Experts of a small language model: 13 layers, a variant of SOAP for the experts.
Below are experts of layer 2 (counted from 0) of a mixture-of-experts language model. Rows are named router (the router's row for the expert) and show model dimensions 0-223. Each number is 128 + 32 x the weight over its row's rms, rounded and kept within 0 to 255. Numbers have three digits each.
After each expert's rows: a language model's description of what the expert responds to. This comes from a sample of Wikipedia text that the model never trained on.

# expert 22
router:155158105129181125151100116098205147161077144139147160158150193114130149070131103119073133114146123141107112124156129138123133099115195185182117131112089132150082150103134176196104116082166100097131122164101149088139166086150094110159156142163101155070075137105185154128111109105144152181095064156130119098095142119090100097171088170127080049146086169115147110108141154098132100159107117125114109132159149193102114110154125120138077105137139138188129162104088186094063158144079129135147083112109113134114122110171154143073103164174087181101146163063176139108144138109066118167108114161101213154116146148174156091204113097117103159096150120118198136094148163103154143138095
"the" and pieces after f. The word the in of the, to the, ", the", and mid-word pieces after f or F, such as f-ant-asy, Foy-t, spir-it.

# expert 12
router:143086178137150155135108151116154120162167138131096185047123149127092124164128122134182154109150101085152034140125094111097130133145105132136158163173164082141113124157135126125087138115160121123161173098119152139093107117127119106133168139174237148089214098113078107156190165178081140136106176143092109123102140124140106156105120118097113179162096152129133144086143129126140144142120107111144195152178096111101088121192119081168129133145155083156085049085164072119139136112084141121067100126111047179106084155124072111111081085080129119142198144122158151170149131119137152151137179139108099188132140139123143128171144151116053142107058149091151155137159081124151105111130
Vowel piece after h. Short vowel or consonant pieces right after an initial h or other letter, such as horizontal, horse, hydrogen, education.

# expert 4
router:169117147107134134137115081095112109159108105147140159113144140130123073139093141149035113098082200174069166187088207154161199117098084135167102141102083067191090152140177110137128095103130076093141107103122101107129138114178151171121120082157154077068132109118133167086113092157077135101115141138107117133111125093130117110122080127143163068141140118050155156171160136186080131145117131102165180136122182104129145145059110112131159136100080133117160067121140104183126145120140112159082115140110167143087083150162072123165088093169127076107144155139103181125127158097094102196139146121167178184126123141122125113116198152082134138153133130140176098135183125086151134128165
Locative "in", mid-word pieces. Location prepositions in, in the, at the, plus mid-word pieces after g or capitals, such as g-ut, He-art-s, Ch-itralekha.

# expert 13
router:148133131067125110140144109079170137107150128149163164113094116071135107119125130163121098111116198133154147182114070169077090175154118160120134068111096176159069071128155151099083100163111158182137158121161094124120134143168078080121134157162134136125107113129211088173117173094102127129097161070173110133115113092147177104131155140113127171167149069128110169120126094106181136101101129149118132107052129108117124099066207137153132099135131127130148127195131125095115149069138201164110103117097085109176183136136161103146100128132107080159113103133128163147177157106071095118155109132106157093110102173066144101174129206143183147189094125083096147168121146162125062160109
Capital letter name starts. Single capital letters that start a proper name after line breaks, quotes, table bars or first names, such as P-allavi, G-iovanni, R-idder.

# expert 27
router:131136147118164125085074127134174103103164116132094105186136119168107091102118162151073124098121133167154183150080078092095127097094102095119208090148107106113077135141137129192129128131186138142153083060144111076113107180152158129115118169173186157128174113094154106138161066158159066112117146173106079136084078158151140070121165091124098169163062146147117160111158193162106125161175103116148140170186100166177111115118088127146129161194175066104088149131124079179174093143119118130122109138117203117100118159156127140091130085042135131153090155156113160145147105109116106124106101153138154171121124142092177144094146138109174193137137130142123129090078112136143151096087
Arts and media words. Starts of words about film, music and theatre, such as play, film, work, music, album, sc, sp.

# expert 7
router:132115156163167126083085053092094129160129188150135125142120125139111121135129116167175129134111172198166103093146153172130132160153141131054178136145142114125148163108161175121118124095148133035156103157146168170175170104120062143148057119110147166134098128117162192125137133123103123167115190128113138153183093140053121142164111094115218215072159094135159116113150118067137123127118113153092174139151142152111185111184186177098130103103125126170151129114122132131161128163119134173108139089141175112136185145092088138221141139097163165138109150159153179171147109112088117073102136139144120128120101132126088125128162110096149152080119078073130071150190138153131111144148
Month names, colons, final -y. Month names before a year, colons and comma separators in tables and dates, and word-final y, such as "March 2004", "Normand-y", "burgund-y".

# expert 16
router:071160142154162128096105118144113130084154116176161108150124082099135090113128161153138139115078137166176058122112117130088133105093085109117151090113103079162187111156194141068157124094105155088072059071160098122132119165154124100139092072110132119135133055104122106105127209073154124165166146147128137126150121094109222098125103108130158107148188085140161098111128146125138095104145129165112075166127191152114193110149098147209125160102182100116180148137131087113155139125089156106155123109177128155201104152156148135100123099175143134127086165146126141156124048141128092114091149154120133097112157157190117152160170112150163162180192175110169144166125135162150114138176
Paragraph breaks and headings. Double line breaks after article titles, == heading markers, and sentence-opening The, a, by, as, quotes, as in "= Queen of Hearts (1936 film) =".

# expert 24
router:107189170176135154106119143143157112110149118108150150104136139150107095130136088119118188135135090030135052175134163166160097139072198153057207139200121114179103127087102110097144094137102135166108177096112096122097172110156159106167145195145154076168146118182133103135111060122076141162119137170114198135166096101157087182106120117099074101146062111148127147117140106109191045105130151210166126181116099085139122123147142109131186079155142141140128113128121075116084136145086116148123116087152137145098135113119146074152158147122121160123128134148149131125158115104075122168104140173105117103162139141173103110164129104087134087087191114127136123104091104186132126156127
Hyphens and initial letters. Hyphens starting list lines or joining names and years, plus first letters of words, such as w in waiting.

# expert 30
router:178146148077121142116184100093153082176183143132138136162116099074111076150065153125165194097107155174121153148106133128094163111113111155107137153115133084089120149155128099153085100154179146194115064115145119125141124122148160139083069073118134140094148178071103171089069108137145137144117136091134086171116132185111115104144152112103114036141132148140117151080162115119177131131082087117125174144128138127112099125176150115163155162109103150113097105169093129132144138190124071146086155092125141149124192137133159154090119148124095067153094103135183108143060172076163090175059136170141131136133115119153102075127053135128183130110094077146052148174104081171166127142142
Taxonomy and species lists. Pieces in biological classification lists, like et in Actinomycetota, plus species, population, range and similar words.

# expert 31
router:133123109181120166104182117147101139142136130150177168120150108077074109157108184167146102135127174145071090120154127154122166086109110172073071130121101104180154091095157130073131144152114174107128155166128073063067149139081154123080177139144124110098135081100115133091125129105096138106126131142139123135121081187118117137086123148142100127105135113100170177163178148085111139085148134150130132122163135154167099117060128098154151145099122117179109113121130033098154140053089142171124216126135083120109149161144151134114119191059112074154091080143131145164215115107112113064146156139105134113121143115101139137112122091086115140094172083164130110071097079055186145159165
Lowercase word beginnings. Lowercase first letters of words after hyphens, parentheses or quotes, plus the ed piece, such as e-ast, b-oundary, College-ed-ucated.

# expert 23
router:142165136159092155117098087120130102103181142108120084133176126138121126147157164142141114123112093143122183169141142138122086122141127092161076157133091198120177124050101124119186096138140150142089141113183117143155078145195140153093158112174105141142092184113212074100168078094206153108088122150112197126142104184113105091121122083143081181076139111149158113188136138115145142144131111099144149120139113092092163091128072109098129132133110067094112171097140155090135141097113138124094121102140061100119137138071148113131140171176126055160093142093117108147147140079193127104152118077063134199071126099165145109160149116114112116128082169076162116124106091177171131180086
Verb and noun endings. Word-final pieces of verbs and nouns, as cons|ent, -ated, -ited, -ers, plus the common words not, all, used.

# expert 9
router:151135112139031106123175134106035115048153132083156095083138121155125111132091167129174159136130187154137175137102174152119140173130171185109159128099187131104131181142167074106089162124113170182156145106100148109119149099086154161170148060170119058113113148128110189083107098124089139108135136082123121136163116163173136176130118120108143144168148099113132157078123128184119121156097160143160136121131115068148109110116144114106153108157145104112109147103106146129203087105171142152078141080171185087117134097163151118124121081143175128123128157121150200180106106174103111087121159200126089121126104132142078122088150088068145141184138122177109188078141154149145080109104
Piece after r or foreign onset. Pieces right after an initial r or in foreign names, such as rh in rhombic, Al in Alghero, Yugoslavia.

# expert 0
router:122187148144146139099180153142132106160107163152166131133135093138089155164148112133171107147130096146104122127218145160128101102092103101143109112161145163198085137153046172119199169108158152141124126165135148109130126139100166072164146067111047182129073128082154115118166075197173160121142141134109113164061165173095100213146128087123150196152141095172144097152130151155078136110091122211090127107180180152184139095176122156130140086173103084180105155159141093182100091137099124138139075117137196151142122138162151110109136157109158132172110130150080076155150164121184121141116126097116130101124142107109130166105112108123164114113104129117069146127100159162105104143104
Mid-word syllable pieces. Middle or final word pieces in names and longer words, especially after O or con, such as recoill-ess, compel, Oriol, incendiary.

# expert 26
router:118128154152152119130100130165088090138151121102152092146131167160124091182092160120151157082156181077183116102117107129109070123117105177124180086119139111121189144122157089153106137153094129089093149144151136107088139132142163167101084201146132119145140095075162138142179159079161138184114194168109104154156121090154099129115120117121124085125156098166111119085137070186166140104141133108116199127095184169169148096171130171161083206130127094140114172138117141173152091111100142144142148127165149055126141087178111189145116101082083176161076091115131132119096159109100116180136161107098145139160194151116061109093137138112155122078109157105074140100136179057146048167138
Periods and clause punctuation. Sentence-ending periods, initial periods after capitals, as Robert N. Noyce or U.S., plus ')', quote-period and ', but'.

# expert 1
router:142115116137147151124198163166083058178119151112128103153122155099156076099082104181077149114142075132168156164130114065165170093105106161124111038162171102102100169135153127148124107128126092135100147123162104133159134100145163159055143159117137143095156096107131206084151104116104148095116073109102118156134179144067132175124082085108118150087146157148147110085166108133040141127161136125184076143149088188055073089166124127149105168136145131174096103125153118090152147094112102166104173111075152148088117190112142105096086123072193162157117153138159139142105130118095115096094140147144124145134093153168126123164104089141115094087169101146160096124089189120165122162176
Short word-start fragments. Short word-initial or early pieces like ad, at, p, il, an, under, mostly in sports biographies, such as "under-19s", Fi-at, Nad-ia.

# expert 18
router:122172149136133136096102091124150117121158067180177196211123124150176144157136098136087164090092074094170111163113144140084103126149084121164096104128149090113109108140135147183103134116110083084114146129072148096148098115121151076096148172103167084136110163203104123103126151110109190114119088171154120142130111082093126114159079140125112126070132148140130096111151164181198121089173066110130142127142167120179192119148125088138133072101101096161139150164089183086101120190113117178080181097089110096135100168138127137148116171101089119161114162200129143174208156138126105108099185140198159177118074110073130092116141117113108118153083091126132156116151157113155104132095
Prepositions. Prepositions after a noun or verb, such as of, to, for, from, at, as in the support of.

# expert 3
router:145076181072155146189138102160177141189068152155113140112161099156131130162099133114098157120092135058097104166007106129157161132047078126187103121156117154119133137163176121159120091101146121068082165104151157115107143104128171130159142118157079098054154150181144142180130129147112129132133154141146132159119118105139127148158096123093162083109122110081126137097145093144120099176131112083126107136099158113167142110164095174146148149114037117091147130074125131076123116080124129112107187147157070133131100139146082171128107154216097185166093148131174146107117134101128106133176074123136181098120088140123112139082151116125101145130102149083168089111092164122065154164170
Proper name pieces. Personal and place names, whole or in pieces, such as John, New, South, Mc, and th inside Indian or Thai names.

# expert 10
router:073158161105136156141152119144122140125085153139144146143124132098085114167137130131178128158107113124205099148128139159179201128106107125196071139113154135116143161125071097145085087155140107131141099121163103081098111100037154188111157135107158078134140150119135146135135111182129107130106143123090151126205127071182125121133164105098152142099096054130148111137121161140146110140124127109145141124173095134171130142149111059097159094145102092103186167218110042120109078172122124141135180099128132140142133132050146156115101061154139142105140153148136093146171184082079095157059163125126146075141097132127142026067172138083114173168130102131098141109155168141100146132166
Common whole-word endings. Word-closing pieces and short common words like up, back, year, named, William, and endings -red, -ound, -ind, such as "bar-red", "young-er".

# expert 19
router:173168134105065154131140169122095131163135129146147139115126094077151095100096099137153161113124150139123194159150144172120126088151105040103111174139069095145122143160123123094099113142070176123098111164171170099134148036138133101065136145156148055158048181166143106166138124129189108151115094167108075136135068104113126076156152129084154076107140109173118130118164165170140088156085098076127035148170084192171097120118165172137150089083141100096161094109111063150082177133123150158132137133054130112123117104129110103119114076072159122119094118052095130113123153105117108115127147135116108179157123136154132117078100144094095164156173130129152127102128092125122100135112
Table bars, number spacing. Separators and spaces before numbers: table pipes, opening parentheses, en dashes, semicolons, spaces before measurements, such as "It is 1.59 m", "(1997)".

# expert 14
router:139124129172092152100089109123110197051115139114183169154119123154156128165088131152153163145112129159059142111058122148114101127109133185128119124134125124135170129133147083100113122120149186133091152092039109102138155118158126141158153138137078114151106122140091059122185146083122164159112119173114097142119143230167095088182144133090094066150066079120148124143145149087161098118137088081144054126162116162096086120147160094114143152115149147147144118140120192157067089099086108179149154088126122107110144209104077151147144158177109135101136104211108132133138114097122134178079107163118076118073122122102124146081109088131195106131131137144064145088103122093126165170117
Year-start digits, counts. Leading 1 or 2 of years split off, as 2|021 and 1|985, plus 'ing' inside names and number words like two, three, many.

# expert 8
router:111113112118127130138141146080130105150098136111133078151108162157139153114109172104105156098105146151110161148148123089118154168145157113146110093182126144177181155189164100157097118150120120112149094092140155182100118119088129177111131069112104151091068140081189146163101100147115113164134141128122082070132068102209158137157106146136124173107172124167128147118103152078121115147132053125123157145055108079089120098123206185139169136132071148117116145089152140156061077225176141015167134137126173155128130125122092170087092129185177126136114113091151114143132155107135111103151133133130112091153132152136104035126123095108088111079107150067134126186119122153089087142159
Noun-ending suffixes. Final noun pieces completing a word, such as -ation, -ions, -ics, -ity, plus institutional nouns like League, University, and the percent sign.

# expert 15
router:089161125120131130101188109092080123091156160140091155118140126121152150151122102131103047136128131155159144150163151178118097135170148142037131203160147162045169126127164089077115115105068089092167128135117164121116143180066145178064164154119088155129112159130154086148071193135135129174093152117091072118084131080100177125139152113144115087185092107118121205123129177113125133113124123174153096146151141122086063101068150107127128154048163080140161172119116195147098092129142163152128179122100072133121116058099105137155136156141151144130138131130117099093129089135148129115072111159140126163124149159179175088108146103118132131166137155105166174136196154139153129139175
Conjunctions, verbs, adverbs. Function words and adverbs in biographical prose, such as and, is, was, his, and -ly endings as in subsequently, successively.

# expert 5
router:146128148091113133096133103083105104062075123138145142081135135100158117149133144176123149149131135134157093060158135145075113133100103091059095147130102134124142082176109117147110098151156163164190170150149144083114113066199152147198163110121150111112162127120098138134167144121157138133092124126118090152115099159073181065093117109125213115109080113177172120127131122088164098151148146111146151163136183206134162081138132104151109222140114160132066183159165151102121100076163077092125075158092131130085154143083137127163111128121152158121086169122117139139120104074117115181051175121154093119168132111147135127098097146139201148097160129124135090122119180104157069094196
Foreign-name letter pieces. Capital letters and vowel fragments inside names and foreign words, as ' A', ' E', ' O', 'ou', 'é', 'de', also escaped symbols.

# expert 21
router:172135143156148085123169092110082129117146079149098154130157088109094170135153108137103113120128159084109161075145143158118117096093207171162186156131117114099141157042037110144117100140135110109171112199087128126091105131123165191077112161150124075140086145142087114115158147162051126122134113178125125161094141112123162101148176125148172157119150129148107056135111103091143113138133113113161155083130152099089156107139199113084155146127122132164145127109099099089109088093126157079133188136157117160194102078130075134106086171209145169078102144113145158152130134118148127174126183113108081075081185159102095099091129143141111149137082069084140184181125091097155113136128
Line breaks and separators. Line breaks, commas, semicolons and table pipes ending list items, infobox fields and table cells.

# expert 20
router:154126152102138162155092129088136159114163142184139144151168082151118114109069064145114178110131079070144177115000136150083185118156123164136123111114112079117110171154116144139157129122138119096123097100155145091095120124118094149111142198155134236082143073169082112129135119120154081099125101124101132166155154067106162092138096086102130111092121121147127170115116140149136105137108119046173154155133089152166147120062093135166175098091135171149096150145119183115198115118111182100080097118143065119096144135111055162150120133108061139130103164136166133157085125147099133150101157161127165147176121188121090171122151118100156150124154067146102162127129152118091164122084
Consonants in foreign names. Single consonant letters and short capitals inside names, especially Indian or Slavic ones, as Kul|k|arni, Ke|k|konen, Th|ihathu, La|urentius.

# expert 11
router:157150129126105169072113114147111132147194151164120128182161109082142103144114102099099111108144105159132162073141149155122129165174177128097068113103097142153120141140099084120115094135115082156073181141219126131116120117124110104116095152123108140138119126121133182131087124130209168063131166148105156136148176150113114129079139111118146058151120136184175128108157072136146097136099136107173153153155139105167111121166157090126143125124125210132105124145191158123166145097093116149125066151141149089149136137093107150118173195153122090107143138140083149152114126182096118117225112116087116146113084172138121225114140141120118173125143101058060114095114127109170248138085
Name-start syllables. Early syllables of names and words after a first letter, as D|id, Dat|ab, Le|on, Ch|id|wick, plus Br, Gr, Re.

# expert 17
router:103141161080091146099117185126141131139136135080152131136168158141078113121162137148100131063131124113154115094078095143070119132178089140102092150055089095092058098149147130165093075147137180148127164101130141106131116124136114125150096190140146107118143190107144127155156123078151179189101102113090104141082106127105134094173130178106107042168187050123149091072122178111140095158103122171173122170128124057150133156056167111096157164149092121150140144111126162164166114118086188150113111094130101128078083107131127166058093087142135189170139114150101175131123116123103097140051146121102139134128158093083142091112058138107117141126145102161088105107091148181168087148117
Leading 1, -ian, F. Leading digit 1 of years and numbers in tables and text, the suffix -ian as in humanitarian, Corinthian, and capital F or St.

# expert 2
router:143159136131104126091101076095197077120045120103134128168164067180121163146133116137079137122104143173175080110120131104106069148132145123109159078092092125096090131149172166113158118090193085137174162168137147118078107211103128149145160178088188034128127142130182154155161114174138145155129150143106146124118125162104113117144102104112098151092099112116124119139083117181151123055100102125114137158090129138119169148128137123133146161048080099121132147196160192143149115059125149137119116103179187094069065153054105140129153147130151109144132165094150179115132120104101110144130135157118148177096213150128072125117114089120120145164096103155091117122103119114122070158118
Year and number digits. Digit pieces of years and numbers, often the tail after a leading 1 or 2, in tables and lists, as 18|95, 2|004, 50–61.

# expert 25
router:152094120144134153142114111122083110072104136165134116134174100189132165152088185126115117098096110099112164104148066079106110094195111127127139158145133113156099117153118124107134135097126111076159179120124177129129180104149089117163154083126116089193085178133092131152171174093041117146102130125138132102137126159138090130150196082141081104070118128176132150070148141167193100112056107141133123174124159078114145133123083080151176158126117096132079102117102215167177154088157128159089167101185196116134096146154103179100101151078138164193111142169148127150167141109121125109112111145119060094069136152155103095118121108118158143066157154155074180110103126074135120146099
Plural and Latin endings. Word-final s, es, us, ia, x and closing parentheses, plus As and Res word starts, such as Brother-s, Linnae-us, Williams, bulle-ts.

# expert 6
router:093077144196156147143069135108166119117160141168112153186160065118110125132120087114132132085091101149065122134176078170081097071131190123108112144113125122102097161126196097115145151106152101137114129089151097104095173093208136126161138114128118165207123069101098088110158118164160175090133101162084113144167182135069114140097092126109127195188147151199121098104133131110119126133144118117149139127089126160117142126094118102147127181148113101153162133114149134082175075205108129055144130127178140117105101075150109151129155098094051129138119151083124093144125138138113113181148161124173174047063143101068100174124155096121111142129086128189090142118116125158119092131135
an/in after consonant. Word-piece an or in right after an initial consonant, often p, plus prefixes ex, con, inter, as in panics, panels, Stanley.

# expert 29
router:115152137160104131084174156138133145185136153109140118103152100133160114146106096167126173134064158125083141179052136123106147052105198172082102156140091113135170108156144141163055082180107148105142127099156166116077186142135158153140182117142178164075177057101083100135120132099134172112116122159126085120158070179114085110107075197099124170105133222119176130116123138147095118160095120151120107158151166111125135121138128146116096107123128115156117148156159171121113096094106129090129140140086188104103120140163135133052097111077167152169087142128173147115108180150113144199177105153151110178191196156105064116130063099142127129146099141125116155107132137136148125170087
Function words, band|m|ates. Words like that, which, it, 's, the after clause starts, table separators, and the letter m in bandmates or Macmillan.

# expert 28
router:164141141143115123113143164077079155104145146140137072143150184131106125150161185166128090085117118165126144070221130143142118098087135104114135099139130099161147134106056101153202190147158135137218141109121089154096145149136113121203121136166109156162166121102093120105134129110138126110088173129131136165078085082117106116166166121087115158134130158079129153170155137153114106145126118105170100147119094130141107133108084106124160081095092119116155160082142132112114172135110113173106140140088121181092061080156140153115072142136127136138186152074154116091160147097162129081182163121096112148139150186180079120078101101107201161089129115192186072203112117186161111068104
Vowel-led inner syllables. Inner word pieces like er, al, en, ur, ay within names and rare words, such as Al-er-us, Alc-al-á, Al-en-ia, alre-ady.